Below are experts of layer 2 (counted from 0) of a mixture-of-experts language model. Rows are named router (the router's row for the expert), up (a neuron's input weights, with its number) and show model dimensions 0-255. Each number is 500 + 40 x the weight over its row's rms, rounded and kept within 0 to 999. Numbers have three digits each.
After each expert's rows: "mostly gets" lists some tokens that are sent to it at least half of the time. This comes from a sample of Wikipedia text that the model never trained on.

# expert 7
router:511532456543438576471436556493494456532493502441530549553522529479467467588471469521467449499475509458467486550499510516470456450446459549468484451556507481525488501486503467520459483471538544478481550432522509462537568485496476543539556548608466547582512512470468513462532471548477422497498497462550554495498575412491496549492456516469517448441497476482384437484521491552547528456497570539499452546565524513457456536496537451596479467527545519465499488445491515456590465507469436511527494525459463470506492550485508538463503450457467440539417555518498488507529488500475465457512449506461558497463462528544560462531575497499447524442456472457473465441465443457518498524537506521550499477483408479492477592568553553477510470529511517527490476521574554566465469535497480
up3:521421507516508512463450566516544509479472512471510568479512515526516450517530528485448496494534575460503474419507506491419495462505461494471476462582541557526526535446589449517531461524466570492468557484510539562568539372491409535553473561523509483490517523489498512556499497500531439527504491483516509481524524457573505569475605441446548454426444559431472481432511441428489505521512509523494428507565422464470476478487491517558482437567539466482517494500495470447499541520455483533482545419489495519532503454560540415488444446462500483505496486483428553516508449528512476444483471506514527494434536492481593442517549461496500541478460461472531450511457491451559481427524517500511502486521420568547472531527541501502453537510511521488515472495562548552446527518529454
mostly gets: " These", "In", " Although", " This", " latter", "Despite"

# expert 4
router:554556507547454512469460522524486469530508490444543592532512483535464515506439461516407452490524507458454446545503548491472442517407487539404456449507483509547493479448542467504506448486523520459468535465522498470535558490505463517567536547531487570529515528449445576466565504560505450512513534524540551517504531455466459533477459491475548432469504464468459481451577513561518543448492513572512456581571485511516491520510522444545508440524512451482532512494499563470518448452543410534556546543445459475501483515527485519505459462507489509502454518557488538422448504470481477455454467517517477437471461547538544458504519462528452553486443420490480457401462444455552476492573533568552524477564461443507498505541576560525475469456507567549460471496554524510529469481553464
up2:525464500508437542529461509484549475583472530409551498531541497531460462538465442524438489489490521471544503496541487494482473459520501572497467502494502487535416535497504493510560455519581505422510468463505502550530543476589466526562484500537533462561509434448481493499498517461443466536502523482506557515487515423545465504474541519485616501424442464393498476508473464500519544515532523504473457508462471452512411551513605457500478471508560492491493520461513494502493537451498450505508537468501473469511487574580419535531472524462516466506412531541452522515501520477513439509467445496480548445395405494559484486502501489494498530516409531529471515501461495509540531456592542506613491464560490470516463541461551513460518522532495431531524475528557520541516446564588503
mostly gets: "–", " —", " –", "‍–‍", "----", "×"

# expert 1
router:582513490545497503465480526483441465532522552473530555524496523546418502537449445470437473476496568449450469535515494482454450496491494495461467468535523512545470490492475510558484467446534546472442538425515553476532554481535445546518541540550493522535533553449454540454536467549480465534538544464522559548491512446517459520494460532420508420470487457469464452452517476545547545474556557550541491528540478566462491567493524487510508433517559466422442501443497563469524423458544419503523536519450462453500468540501513468521465450546471487572479544544507463502495501460450477488474465518522544462438467522535547438511517449534463554449477469494480445420435439465535431552567528548540512472522488475494523561530566554515539446463479530575448434553544547544509435463504504
up3:445482516507519447434562480528518474570500537519516526567510461587504464538527552495582441435513516459536484524455563520470476483554390488549440536478468518536523477444483531497462479511586487459494522520464495439533500504517478570472562545457526507473567501479480502436516517500489436464488545535509572585463502562460529582499520498449497460485485442530467469459492451428440482517516503519447544556546530538586469529505510518512554592421555535413506461462524473434497568460573493590526469591563463483558484500524477494504456500493456488582483534513474396540529453459492469514425488500529514494549457511531516483520535466581489514480471487489490535533522486506462551523531540470565523443526504559525533522516491473567505466485436524489540501517458476533504550467524513
mostly gets: " been", " was", " its", "|", " had", " their"

# expert 23
router:552548502517463494460470527528444485562538536447538574516552569565480454507440446487456455484535546510411467527455516519484464484447476501472467456529508534567444520458469544545525469495573531468466542469541555475524564500500450525553542536540439546534530507463484535497513421542502457559478550547518521565467515456512484524509457539487562434454466490443488444494552485505564533453580560541538443545526501543507492524516537449537541420545505488463461483477518531414510466496498435491541565544405472456503486567527509465463497466469487473540491561525496468516549474442476496477445460558521537439450413532520551460507519479505428536461470481532466488453476478437527429501534541521565490464553437461440504498558548550514465452518483526532477469560579525522557479503516501
up3:525502454559485527500483508506551492537525460502529575508514471549444426515464451541506522519533446447524426475471485457444440509524483466463500512540495550474483482506596490480469486554519553479461536483447571468530498416575476552481491563545526477548548552445530548508479575531470411507568506501515555507472537486557434501456523525464505504433543472442417435452529440578452513480501577514454486520508439486464450560467524504502465471537585515514512504445554496514493516463455430549489533560556483500472513591505501488574501467529453468515476524563494461554478467517494415532504482534497536546483412475534538454476501453609472560457487472493493480479433480503492517533555512458551470472517484458506549552484512576546500482511510518549511419513534562500553423517528500
mostly gets: " wrote", "\"", " appeared", " appears", " began", " as"

# expert 12
router:522539445554430512451459517495445424592533534448536552495552523530477475519447473480431453452525566467449454532509530487463452456433477521482458450500508507563470513496483527526472475462493518482477546438546515446543544467541440554528555550532500552537538534451453546464542500556499477571512540489576542548473534458536476504453447552471548457491491472468429447488521504537506570486552525543487459536530446500427452490507524434572536456532511466515487573485478536462569450442522457478543504497432476448570444517527501492469470460514477474551469529546495464500486439481473455496473457521489473451443465507532525459535514446539463560425453445492534494434492456443515455546569510557543490450534444499492516543560554559511566483477464506544440475541567516548500469500554459
up3:514506518514507508559448552434476509540541490503532562538465446542485456516547476525509512443497457483510503537486524465422508482517528492484481486556554503540489544547640527543515483473503496453519529499543459519492460502501483513500542486489520563540476480477557435425453464554500497540495489548464489492503437488497452486514556488473559475500494547470528451418538547520548496462509554527566454624528551546566524539465511485516495515493502534491451465511452466545465407467467442450597492539440536453540523475438437579492559478547533535530467487487487564456515476489514524508503492511524498433508473525525596445494584466554487545516450471430493410446500505487475480462477469478533452466458483398540502526533577469508494434495502479553418434466462487544442433521458507
mostly gets: "ated", " used", "ized", " led", "ted", " won"

# expert 30
router:529468440514458518491469586510482474597519563480531546459540547523446445531457470456455459447510571495457456559447530504495467490476446547455421436553539501520476500483491491531491433484561519459476600447529509473536559452557416548551512571563454519523553484445491534473526482527446452559546566423564538517487545458531456527475479512464533444443534484445488468483535488497541503499515551527448472520514479515491471550480546462544536430502539469451531511454491529445546452476489454501550499512486429461535468529519502460505474446481492456549454510534446508492472517469482477507456475575496444450473471552532544425575566521515446585467486457484516499467444420452524479534552530505563502481546468490543534528520559545502548470487466526538486487550542532500514459485570442
up1:543502542500513519469529587466469495491477567487528472491551471579484492503539563404452485417522525460471573475469536519496485470452475464517538466559503548503480568507446514490488513509493524520469531493599484462499453547538496459490593561512479540564458440499512527520467475471503543535493539565549477572501529498490421536513493465546563463463478440436426582491537472573532533498503557460402526541458490491440463463542496431528507447449574479511471540523515505496460568483553519497480515529390477544437523509456501556439499484487496455498542505473539504567507475535464520410532521522519439515440484494562539451518503492553509530496542501508452495437425444449497471420499480491510504483538480523535531500474483472400450546455422522523453507475525497506458535489552562
mostly gets: " also", " GK", " ==", "century", " soon", " speed"

# expert 44
router:566522462530438561448463592490514444539525536422536553554527502573476480523462481459466437449566565485436446528491514494464443493471454543447463454543524530550465453456533499535497464469540537399483507441549492455558529490507450550543550583533499514536527515445453553491505527549490466531515590506598528495504528477513480536463454506482548432482503494469485461485576455531534545486526551527466488534526466532498414525491569453567514447476534507481484520487517554456583462450552445483543542570431445460469448505494447533519509463465462444512463521522465488510515478496512464514512460538547486464494473495547532486508517431522465561471443437478482446430462491482548480511581525507561504471581452485506518500494555527509484477520521488535480478538538564566508430510553517
up1:468526538499500478488510498548417527562468499476488477498593554513466520554534482522434470464468458506499523508475580505437461505494522435523417471538540554553406497480529512544486473465511496550491604508508576467527512485571488537468513491522456524559457531506485489447513451485497513526505526497509469563444533461543523524473469552468575482467547451499448449412525491495534467520482545504484478510519454538534433479514500455533477470523545390477476531409562449467526520532474489518493545471471441507520500542507425517483515450530480510524400526551531540471511593464452483547394466484477440510498435518531475452544535489552487514439527456475477555446464505436517426510461548558528501415521434547541546471532499503511484555397519548539511467555528516466447511512462510
mostly gets: ",", "),", "\",", ");", " southern"

# expert 5
router:538483515516471567470406507471499465563553502442502495534503537514455488563484470497507457486550510441454464509477473476470497520444412512459490499477509535565473507420443516523504453506554542491435511428544549459499525462492439550507513536549511530513546530494493566464535465582500440566528527535512584506517581456504479502465456495475639493470513440452505444487544524518488497462557581565498461544542516477492449600526527415505480425552532481491461470431525549467553480483488429509558503519454464439524456520573487426490480442474462520550481553552478500514452487454452467526461463509484476477513471517562552457471454458542468572452510458485461453434490493441509495550522545530527545482505480458520492530483534546480493497460432484558466444498536538551544479491551460
up0:496537506527414481496474521553459455522487506461547518502474522502500542465478435585508455491441539501482471489618533468448434453445499529474452428519490519497478493530486471479517466497562579460487541477548534486502517421538481518540531508526478468552492519507469491493513481540450492527497517482515450570486530491471398541454467535467533480469578463495458489519513513493542504470472503538470558501525512571445508500476542468576581548522549478553499483472442565437519461459536509511557500543538454566553522495561492482537493508583432475474423530507463472593538460517488486452493541531550530421464444546523504551540508558498439565437521533493477472441421462461488390579552505541525487492462414453516524504580477524564482465578512458520450532528547520523504485499494466
mostly gets: " \"", " (", " [", "(", " un", " non"

# expert 6
router:527554486520474508463464529476434429540522549432546530500501511557463535515469490450446409494487576473481466526482541480432438489471443509461483481500534515529478508486473496534523461453550576452494572416504502467517545490550485535529522557531457510540483527434435529474518482526497461530491532533536532538503528475498474537446452480487529466454521468488473479467545460520482548446535533549463500540556497469461469541527538390567520433549553435505451502458512550432517428437538460484571524530456455454496482511536506461506490452441476464580437581532436470489479449439489491436440467527561470479453473550528563473572546451531451539483447471493473512458494500434531468488570521522533486486603447444525551525518557523524461452496460512541458467517588529533501481464527511
up1:435474523482482499500489554522412484480475536522469522471560530486484521535516407520489517544518498458479473487472612408499547521525499488490558547509513482576454551440492434526464577467473466465482528513466516442455474494425481595451525511548459557514505502510531526525469558532461530497472507547449510500513527417528506518492456458508491429510586538492436476434532493481475529528494509617463469500539491494485484527512506462558490480478487454457470570454488470522620420440528492449449488533508443474496501469484490482493529464486429503609467491463540472491496537520464480446439534480511536501471516482461492491539586443613475570516455456470526565521408512469503501463506494506507563509476557478567481481527484503511490487421553511506510507466533518613432525494499523
mostly gets: "year", " own", "based", " successful", "ious", " overall"

# expert 35
router:498476487551460558489448515486457432574539538455535543547507554543471505535435479473449446477514545460456454558496519431479466455441466526463475446524520517563474523464494505502523447565537533467457538461563499486511536472496464494501519529535500524551538495434467527484516450542512482524505536489531522558453515452496489552464476507469555447457544466473461457470525475570534539445540564567518448527545446582478465522519595463543560476522559459500526501469511522432545489417570452511559537512445433479461478578503489495490480464524488454523435538524460482488496506449462434471489412542537495439482475522524562456517525458515428529433448438493456465469435434469567483464543538531564504486546475507544543528527535537503506505486458501565437451539550549520511433481546415
up0:583487527567529537502482489534434493530484558483514521458526538468458512499412435500514471530462539526411528457476488548572498607453409474553500533493482486549467390436503507492548496489505477513473481481506513495494564548433522478474481497595499509522505566483457510518456507465577531557535523453482525487599502416501570489499439588500488438491488396552517493531582487522466469506514506519547477560510487557566524424519433470491513517510470503463471491419499559505520500508514521409486458510419531461483513497479431531494425475461477508513435484531511529561548490506475536502486515451437527445480460563500442502570489508450488518505467498491496545475511559443550491462492513484526460509530517514477513445569460565505451519477476551556567498491568496466564498492521548
mostly gets: " man", " Love", " Queen", "Ar", " love", " Battle"

# expert 9
router:538504496508469523482465504498495450568535523477513549480562538577441508526460440500474468489496530467453458527453537466392469527473466504474508437467505512534444547488492513517509454488530549453511535476502544423486557437541420496518560547569471511531501545467439562458503467524421472561506545506562550582445531470566463525501423487477550380437516456466455493491509495540547552530500557566504445510538463521515446532552545473517489505517547486489532541479499542464544443454531450553525535522440403480450478528524449548484521434506457448564452514558472496494526504478498494517428478541483457502433462519543554463542529462544445562441480482458487479427497466465503462511578496558542476448548471438518517498578560540552481474487497532522510497503551509516476453451537526
up3:530501475566468510470468564575423483516479520471559539438499488477495447572507499497501458456529540436431486497512480474440483455471488511534478535474525528617447485476508458566579455534482504400443464449490511488526532483475527480461580448523470482557521521497460511510553524505510478517443527599489492588488510429434501508495451461502511465512444421440446467524537465537527566500486488518498478502490471440551546497509466529444563507438539449498516543453566509457502536431543498507529491475460559500477533496580492516453534454512470487467505507511538554582497504499527452497531534462549497437485519557543442509474535483525465506484523464516450512533455445481557554530504579545549493470481483535459571461509585481503445529498429559525503454508513650510504505475552513
mostly gets: " local", " politician", " born", " political", "Personal", "Career"

# expert 41
router:528505461530447539449438519500471429526535509427534549526478553538449484559431514468441459436506513453458461549500517449475448467443477502444447437533524511543469501441554510534520469469533532445464511465555514462530522480498446535569567513521472553531498532439448537451519483541456459520510522469542528548475529479491493528480467554468547456480563461460449480458540449527539538454513544538521472504542425531452468527535535434535547448544548495476533545434507529462535463431562444520544513524459455436481499553534486473462432477508474466521464553557434535478445484460446456455452402502524462474449449515524529467530554489552441533444420436481466459467463456492495480472525562513557514468521457464514501537529559574497465489496470529549442443568559556525490477476538485
up0:564461557565461517475490512490444519541542586506527524502511536491421460494399465499505458486564466457508413558472467472402426453502481532485444504494581559549468499500516542534514418501506576492483553488510544518515541493523450552523510557582476451516492461439499490492561491559482467529511582429504529500462447428496493510505485530484499440463527456460476462441573529489533463520572564530529474487547521513552429515493540493506490489458504537432509464440509535527562418454451448485520512537491456478524513498501479573483479447538478508542483505504536503578481530438452476488463479513549533401504462558496472464449491466552477560474491463498497485421433465500584473491575519524504500495530507487473594476497501545527567507469478565574481452564529523502520500505537504
mostly gets: " metal", " energy", " hair", " oil", " science", " food"

# expert 2
router:543552491548435556473484526473471414556512595470555545553512494552481512536497451468473439442513470448483477513474538504459434470510428523467454477520535537536492533450538493527504491486582560477469518424518537463526548493509440563553569587537485556533468499420416513468515513498430488518546527505535561529486499498483452519539465520477531467447529451449471491486556480499546580467491546528515455569539476564523468545533520472553551470546536496444495487461520560431524520469504454575513534522458478464527488505480469497507424473450477469553423581551517486456519478515510487494477474555503463461443445553565498444495553484495459571461474493493482522446489415443523496529543530523565555460537508501476504536576564527497479482492454524520490430562522563554485476439534472
up1:544503488545488453477502526500517532467495523442535520419491498500504513553438499512501455389512525575424518556511468479448506516453489504412491470483502526472547492520498524524513518454510519464561445466494454554513524523539445497571519456542488550516517500473560463495581456527519527519446455460514505484526535432540491548537459495514512460475465527488497437496492476508483585500480508509496503435517569516508460575491555491513486493513489501542433464509496499397503524410496498497582515498495408483574464518599485476559481448499444511551551500592444457503473464472529480441505529501461476464468434491501547421525540504478476521412466488491487496483489520427501498500494491469573472535541402434516443527532536494431533386476470470535438496580508556494445406541533442
mostly gets: " group", " book", " song", " band", " project", " film"

# expert 42
router:515516457515462545448472506491467482522524540449534524493530537542520503533426495545483491444564507465483440521497494530480435498501453526487441498592499554508434540456536463518492467462529570481438534444545526483548533503583471551569556517500464514585501520473495596447548503597476432537479519509539559554497515433480459586472455542472516424489444479421452426443538453504463508463520550530514467495544485511443480513521527474534534433565516464475518540448510562472565489500506478522530516504519454449489483487569470533521411484482441435514441495511442480503507508435463463498461489537549502443432490503557495468501528457543461536433462423462513466473477460482505478540532552533529485462537480527462542532549542500511570476452526520554478430532550484600531433487471483
up4:476459528474560516459455576464459501487454570437478510512543553555508461494507471501557484453484516508469495556475516531520480504555470562509530473489546572451486544509490587524635473454479501561429484541486519520459488422479496522469494459579500540567478485515542547551573446534515489547440476515497507489514507519491471511529486458553478507521434476493507498468495508470533534415466566521488527510564421469498475524495431508481472483507529536602479445468550466542443532498510478556507535476525433536451455524516523521489572473355407476521480510527452421509489543534508485459504449438528554544525473506527522508467508441437541498460469446430480459507526478508502460456488445475460493473557552448498458550489445508493528543494519529510449488527471463568545379474494475
mostly gets: "ben", " Labor", "Liber", "ald", "chan", " Honor"

# expert 13
router:550512464559417547467452568521448481554490536456521573501560525535466495518438449458462422472475558489480457530498556506521445503437467504467464438518516482550484526469564475534509504496544536466447580457600495486570492476502480538537529519521459565495549471511440534504554456543541484511502542486532486512488494484499504477522502498422573496461503455504471465500518476502505572466593536567514441516571459491513453561544544478529498458485517516493462541470516541478511495463526448511532525543462453470525505535539466485493442425522448447555490586575500514480457493481431509487450468526519554444454457502565520454522553531517444565462481464533455498445432439418497487527521539529561484490553455496483527461530550552487460469498467483567451450581554567505479424506578520
up3:526542529523539538503478464537465517492578494518500520452549537493455452492430476520561476540598532523503491574468502477491559498424487556544467558462454476573452558507495520531558429525496502457562528470510485601510537553496543481427498443525557544557429532483523500449484521547549482496573506547452483537521445435458511512401394609466536487468447474501459535477553448501440502503524493500520501493517514519536506461506503523523522517558513488435538506466468504530512471568454496478542529548521508466504552604522512542555488441455450552438496425455496531519539539485482477548532540442478570447519549581455518470523469379438483505485487496513453485498461512489542458500458521489496531467495485539497521484562537463547510444478477510541468448517481557489490502424495542
mostly gets: " me", " being", " played", " play", " called", " along"

# expert 28
router:571524479559442534472459544472493472524532546428564559520538554517436457533454435455426438463505524463458430557486542486440470489483452501456489449552515520531464427464486520544520489493556540455477541466535519458526540471543441510531545550520483536545527490475415514469529474532494444553509554512566520514460509470502464556463473515496513421478512479427454442437544492527475531465589547536570449538562482523494456578531552462513501448528552457458523481446508526457549435475538453511506529489465460473529497516523471498486476455470461462528464549539466455514471434458450473452474465577502523426492442511520537479547516503545457527443457467457513460434464429451526492468605522519533508475523460484459521504511549565498476477487448464531473443570534537545531451457539466
up2:494583500426477528487482479530448486500555438519483514474525560566472467456536479499521419551470529459544469486485506501546510529485546545454536491484456568482460516464432442503555541523507520494488518464506496505499478502534478533512473471500465522484461557515549599416471468436551470501528546479544532561494457514505497551504487503420565497471505537465466504505569504546416501452626504522499491478530467472524504527504489547477474509443494526474553485455586562541451528477528501533489512540584469524469547488565455549454525496443503448499562522482510553527542473531556523466499544507479499467476475574493466426520500503516496545405577485565517591504399509517530480545587506436522535506554455617502435548458483498435496503452440481543522530465485480571453483537501472
mostly gets: " re", " S", " M", " R", " Re", " T"

# expert 22
router:559448458546441533473473560480479444531535547462526558496548511554445483502476453492472425441497530432451467544482506469476461448495472540447476455466501511525436484414540502501512493474526517500471568442545513447505519441550441531522552520532472535524551483480449507470543515539488457546494542488559524497421545474520451544482467472463551458453548493437465459482518496523503534473541523549519461546543459543472477548487578423541528464501558465489504521479535549459516418435511446551558558511453483474529475535499474489516486457514441457555442540519498503486490456469477476510470464511523470442442472525581521480552556444520453523467459399501452464449420461467539461518552519571558501477515467462479499548577523564504497437437453516584420458523528543542505441467535463
up2:522509541519487597509466520510467438555518487480530529464534478493474488521419491536482533513493563487489422503491536403471484489485546436509544441501475594551478463483500518496527414489533559457488557472488527500518508511531500545491558477554455514510550512520508510516552451587426532480506480385460497481518514494534505541430506497459514458465475510473487478423528465512493548528530556543466471532525492479495484508561476469555558367565500553475485508413477535446551487522421470523435493470467450423508500566605524515472491451506466500535505498594464471503508588461483477506439477494493489502474464560526517497576462489486410560500391526497473543456481526494531492492552551514586534492494484529447521530506527539490519568443546446492512476554557535536537518481523515
mostly gets: "www", " |", "mathb"

# expert 21
router:526534501582457512468473512533435455565537529427546564537510543542459458557415432524449438474498528467440434541506520470477453510457489490443474482527530506527471522472481505534509446532553553464486549452544512432509547443501451552549521529548466540552531526522451523467527482531456428530521527468527544520463536457535461518483462542460548437480479462472492445475522487545496547455534515551529470571527483577431450513503559479537555455490575466450502541452541535450550462496532448510508546513456447452435501528517502464490491419488455467525439536541484507494517496472469445506477430522561499465462466519560525452508528446502434547465452459462478471438436470464550467530596553517554485446540468508466529471533551541468505487494447512563490455571530546561515470446560528
up8:462565500444402450460476519482496549484556513476478498451496612543517544452454542539519484492491561535486484501572439504438524477487485514473509539462499534512501490469584524519529477473523514509440551484492491370500469502482514538489569493518484415595506544522474445517582492513501522479478542501494506545460608481467466527458529458521499499440480492496503417418534514505457459417456456519517453547480557461453534484590597469499545491484552547450569479471483523456579490548479517537471450560489483445457470481507537504426436486525467505476446498476499443441440565432488504496452450494542515572507524503547520491446511454523512509428459508484408439512509482522458453537537537571514448457571489493512532505558485462520545497498506512534495496542519476551480492504524514
mostly gets: " Mr", " Rod", " William", " Fred", " Richard", " interest"

# expert 17
router:547545514572440533483454532521440470545552557454538539446551558545400499516443415467435465459507529457417447501494512442460461483476447481461494469551517534554475490435499492550502493498571558447470522451556530434475519494542431569541552546542479534526541518454458545484524485560505429555501578493564526543473557468531445511460471515467541495475540480469490492461530467511500516430539558520508448550507449559475472534489555425546503455538532448449507495454498504441510436472530442541541539524453437461505494506480441453505475443462465493545444491520456483475494500469438496486463459515523437469474445497541538461502559468551446564479479488521475473451454480468556477482566551535563471465520460481476563512563542546515478491487465528546481422546549539513492470479517500
up4:585535524538485555476490451545483447560575504494612564522538481517419489571462477546518462487555606541456426503433506476452450463510497502481435432427489559574485479475574521541507466481505608522432602462538516472545507425571483521468503471560446545517533533453457526438555529504497441533475574495490501507552511498484503611480444497504497470440518457485523469426544461528531546523495516546465460551576521451508453492507514447520501495549521466461484488457473476510522507484457439567497489555470450443512471542512544455511517421531464462536450552563463509486506496489510491504500509480461482459477475522523463487593527459479459517423457446491481509482527471471523504505546506501549525495542469459531571476528544517475510501528522522529477517523541519484526485443560484
mostly gets: "PS", "DS", "OR", " FRA", " GBR", "FM"

# expert 15
router:534507498556441483477487534541475462543565502458531555522571489507440459550429514509448506500504526505463485538507559512440492507460480529460467453497492466573463528487564498535503464498535499482459536479557533449549575481517458535602568560564515502531491510466442521457537480503508461549480530519541501488477520483564483525469493498475559464460529467491464469477523477532486564486502549548505494529551472564468469557556536484524500429518529528473506488443494512476548450501535422571559574553422444449506496563512494499477456397462456463540408544550453469461503472491512440454448490486525484438487468495572547424497556441522452570473450419500438452440454461467578484516533514512574515468521470555507507535529567554530525474498442475560480431549554535507528450503504516
up4:510471470527445500534533486482492521491505495436529497520505495486431500547440518490463475486497460436510453435486504462484452490489526479473565460588489570562436481505512484543554531453526516433444492437464513528561536493524451471467521541490498554527467574473502562524490530472466544514552524504532507505423537512451435573478460539457520500467531453485558509470571415457553499420504570530528472531508472409567498484480488479517540497512503462413528527446545502440547489496535464442522508490532493482391564460559478477496391475546480525510488496480454510528466519462448521594466430568526533462465509546576468525542525517522447593449466479497516462473474461431467493519604521456547443493521493518493544494506549520528470540509528478504504509531532570587560451445496462
mostly gets: " that", " which", " after", " between", " when", " where"

# expert 37
router:526501488505452529489481539504444427515531555480549563534521522533460441500394503509437462491483492473446467553523545469462447482464447475474466446532507492576463511457505505531501461483537551448483605466516501491526519432518455536558552560539499531543513526471465508468540478494498454526514527458562523531481503472519481531439498488423539450489533466417485434505534515528501502491514546521549456546555486579505446500532553452541487450493522448463475517472466554476539439460517412473573552524493455466512463524509457553538448401425505438574478529546445449464460531473447500451455443495524480437446485539556533448542504509527449553469463440529502408461488477474512464534565521521580528427542465532470516523505571550455462547475473523553500468531488553536508507513539444
up1:572527487490497491533457483529557522533525509475567561455518517538446460498505508501541484472552546446505469547513485478447441474499504527484380457490497625429481445427546485509483466551556554484506414489494484464480446509561519526510439492555498522523489510442468571467505494536529435544463564539509526460447607513502475565453480446503529503470475445465494539539485442514506545508482560535417537531509482471473449533498521472460511472494530487464576518511374501449489499389536469521537519514502495430488498563561532526502416514482469528532500497579423496545517456430434504507469448522538444507465466528556543497506546442520486522442430464521478495498500498479506523521575552505526524469543463444445509528547526507502487487518450435559491471566537538501518528485556501
mostly gets: " and", " &", " or", " but", "On", " via"

# expert 25
router:554536471552450546464457571519464456520534535430517563466499527569492471546466456468406466487516562472465483535512524514476459511452473515471458464541498475544459493481536516548531428475529551469470524446540531471508560454500461524561547554539504557533517528476455518481513462559515467526482534506518514547493523448529491530410468535503536419456502477447453445483544445505479533444523525543536465568595452544456481536502556433542500457538538458462536536443485546457521466470549466505573544524458464427556507522549472514478494443470440448544445551549450452528539450475467450473469485554503498481462467491536549480525589432543447561451472469498500498464460483477531481475569545509567507477559461504541513509516558577488517503462440545560506436544550532526465438455533491
up0:522518494490465548499510499486500465548520475460523531487457503517442498463476501422515477511440483500514504560522565490489526511523525459460506512466480549540461528432480485498529412480549578505480509492486524502506463523492500505505608500531465461513492519521530537478546429516468496514483536504554440467486495450467407541542474444500548506540581490471488495457556464485525489443480561518533451433464507435445475500609535529551522457474539549428452534438497543470567507475581517545462496505546518490410537558480459541444529528441423516597459570554516506475459439452525500499505363533457453515508535465543534465507483481542418557493502521479490497505436470450488547521459472560487487510567427509463572473515489483511559522501520405518423421499473476533514555491501562
mostly gets: " William", " James", " Smith", " John", " Richard", " Charles"

# expert 34
router:517531483572472573475477505524446432534531539465521546476532509511423483516415411477448439465510522478420460530508549512453443477439463520450459501517550475545478500479497503535486456522568511492452532454553535475520552480535453493522513539533482508577485514477454498477528494599458472524474508514525513552518505488536513591447452544466509440463499445444452451443579502567544502520546507559543464545548467582541485467497535462556542457527533476478468523488486495498559440443484459461546476558491442485474501533551460492460437453445452463565476556536463531581518503503478453525455486510508558438457454511542520478544539470522432530449446424462466476440441462458548444495540562505552493446543480521498507525545545536469550472491457494539468461567552527509488452513554454
up1:543502549444440519429520499485449450485498490508543501502500567468480520500476535497450498446548550498504476474500592486478481496448510515410474512482468510472512458478477477516538494528536532435405473541471501532529601532503526529489465467514579527535495619523467494516504462524489470587457558498552509532468511390489480464420469550515526461514488438448458544505527534487455513480504523510496516455503460431530500479547528465604515524497472497496476519543527556483545472523559451515410496502522441501454446543453528502442502502418443552506530454479526473529459499484458409533450538442583445579499443470499519541492491566449525506486501464483559554537523505550545435517500522579524454473547519500508565507517445589402486533535535541556490547540464487490478551493502537
mostly gets: " a", " main", " rest", " many", " guest", " any"

# expert 32
router:541521501546438533477438559497473447530577507445551563497560537541444488543436434471445448457502547470455474536486511493455453457472476526447426459527499534547461503441491512526438464547557566481474537417528518453545518440522446544553533547538503550529496529453460537483537480535486466539530551525535529510500543470480461523461463532471559453472515487453474435483548438538480546485522552544541447526562470573536443540468552462538546438543552467470516478433495559455559489445552448507550546514461476462481482540531501507478457432524469463541426541542477497461499528488432453503466455554531497460478464518542558480531548472562468534434451442504485501470455449451533468490556547545535472442544475456496537535547558553515504465458506515528452461542549510522495462445538466
up0:497494452511489457415492530484519459494446577492513588586450554465442485525510517431526486457553606535470512447486470436400466506453452510439527463534470550532517470520488575541499509436512538472459498547599559468524498560561458454497526492478531492478481497479453506427569477545556487552490508519461500515523477482532531497504474493485544526488544506517595474416528509548562421390411495532510529522463491480551467511462493451510491459442519521444510493565521549543476512497530492450550561482473466539480480517559541512490486486487502510545495530545477452509510418479528477473478521498529451508459399539565509460478481507550483543507516412476565526486488448450505420549524526531531526500464518447465524531499495527459485478542438554541500461562516469542559421510477504
mostly gets: " Jan", " Son", " May", " Paul", "Alexandr", "ł"

# expert 0
router:518569489552471532459495579468465467545536505494511543526519550572432515525442481467468447461504553477445474557499521502513438532459399533433475464531496522553479529475477518514488475490529532452500538458533557446533561451529465525600523570540492515549493511442426537455542455524478452537560554485546517538490512470513467516481449522476533422470522416471477454482531467559518564470517524571484463544566478546489474527478567472525478440543529462427519513441504507475514461433545449534532517546472436459517492556495485513552433445474450460541481544518481464476483487445453452447479466569530517450481463545549542484515539435560440549464432451504472462473463445475540471529562527546566499454535454501525511526520549556521519440476509547547482475551559549503524453517535456
up3:520483527493464511506431498532457504466535543481594538534515594471472505504464522477453440447518480471473374557473543521466464530520515509480438487538555573589436470488546478542479467471533554392482450445487567520529475476481514535423502581547512578534488551470497564457502548525503469591478546496499530513487527490488492535442490538487555494491482496443480418493557520490477471504561575518445474534481449574548480473572484520536498500525542464453483518419505518415584525528446500517526506453492503493573478542508474542527456465497429492520496501565474507515464502486471500519449495527543520473473430529517502470489538477471463528491513442473493504498497520453522479519522578517541519415559452552432502561473530510508500541487458485537457499580524597515439563535552536
mostly gets: " first", " two", " three", " each", " five", " one"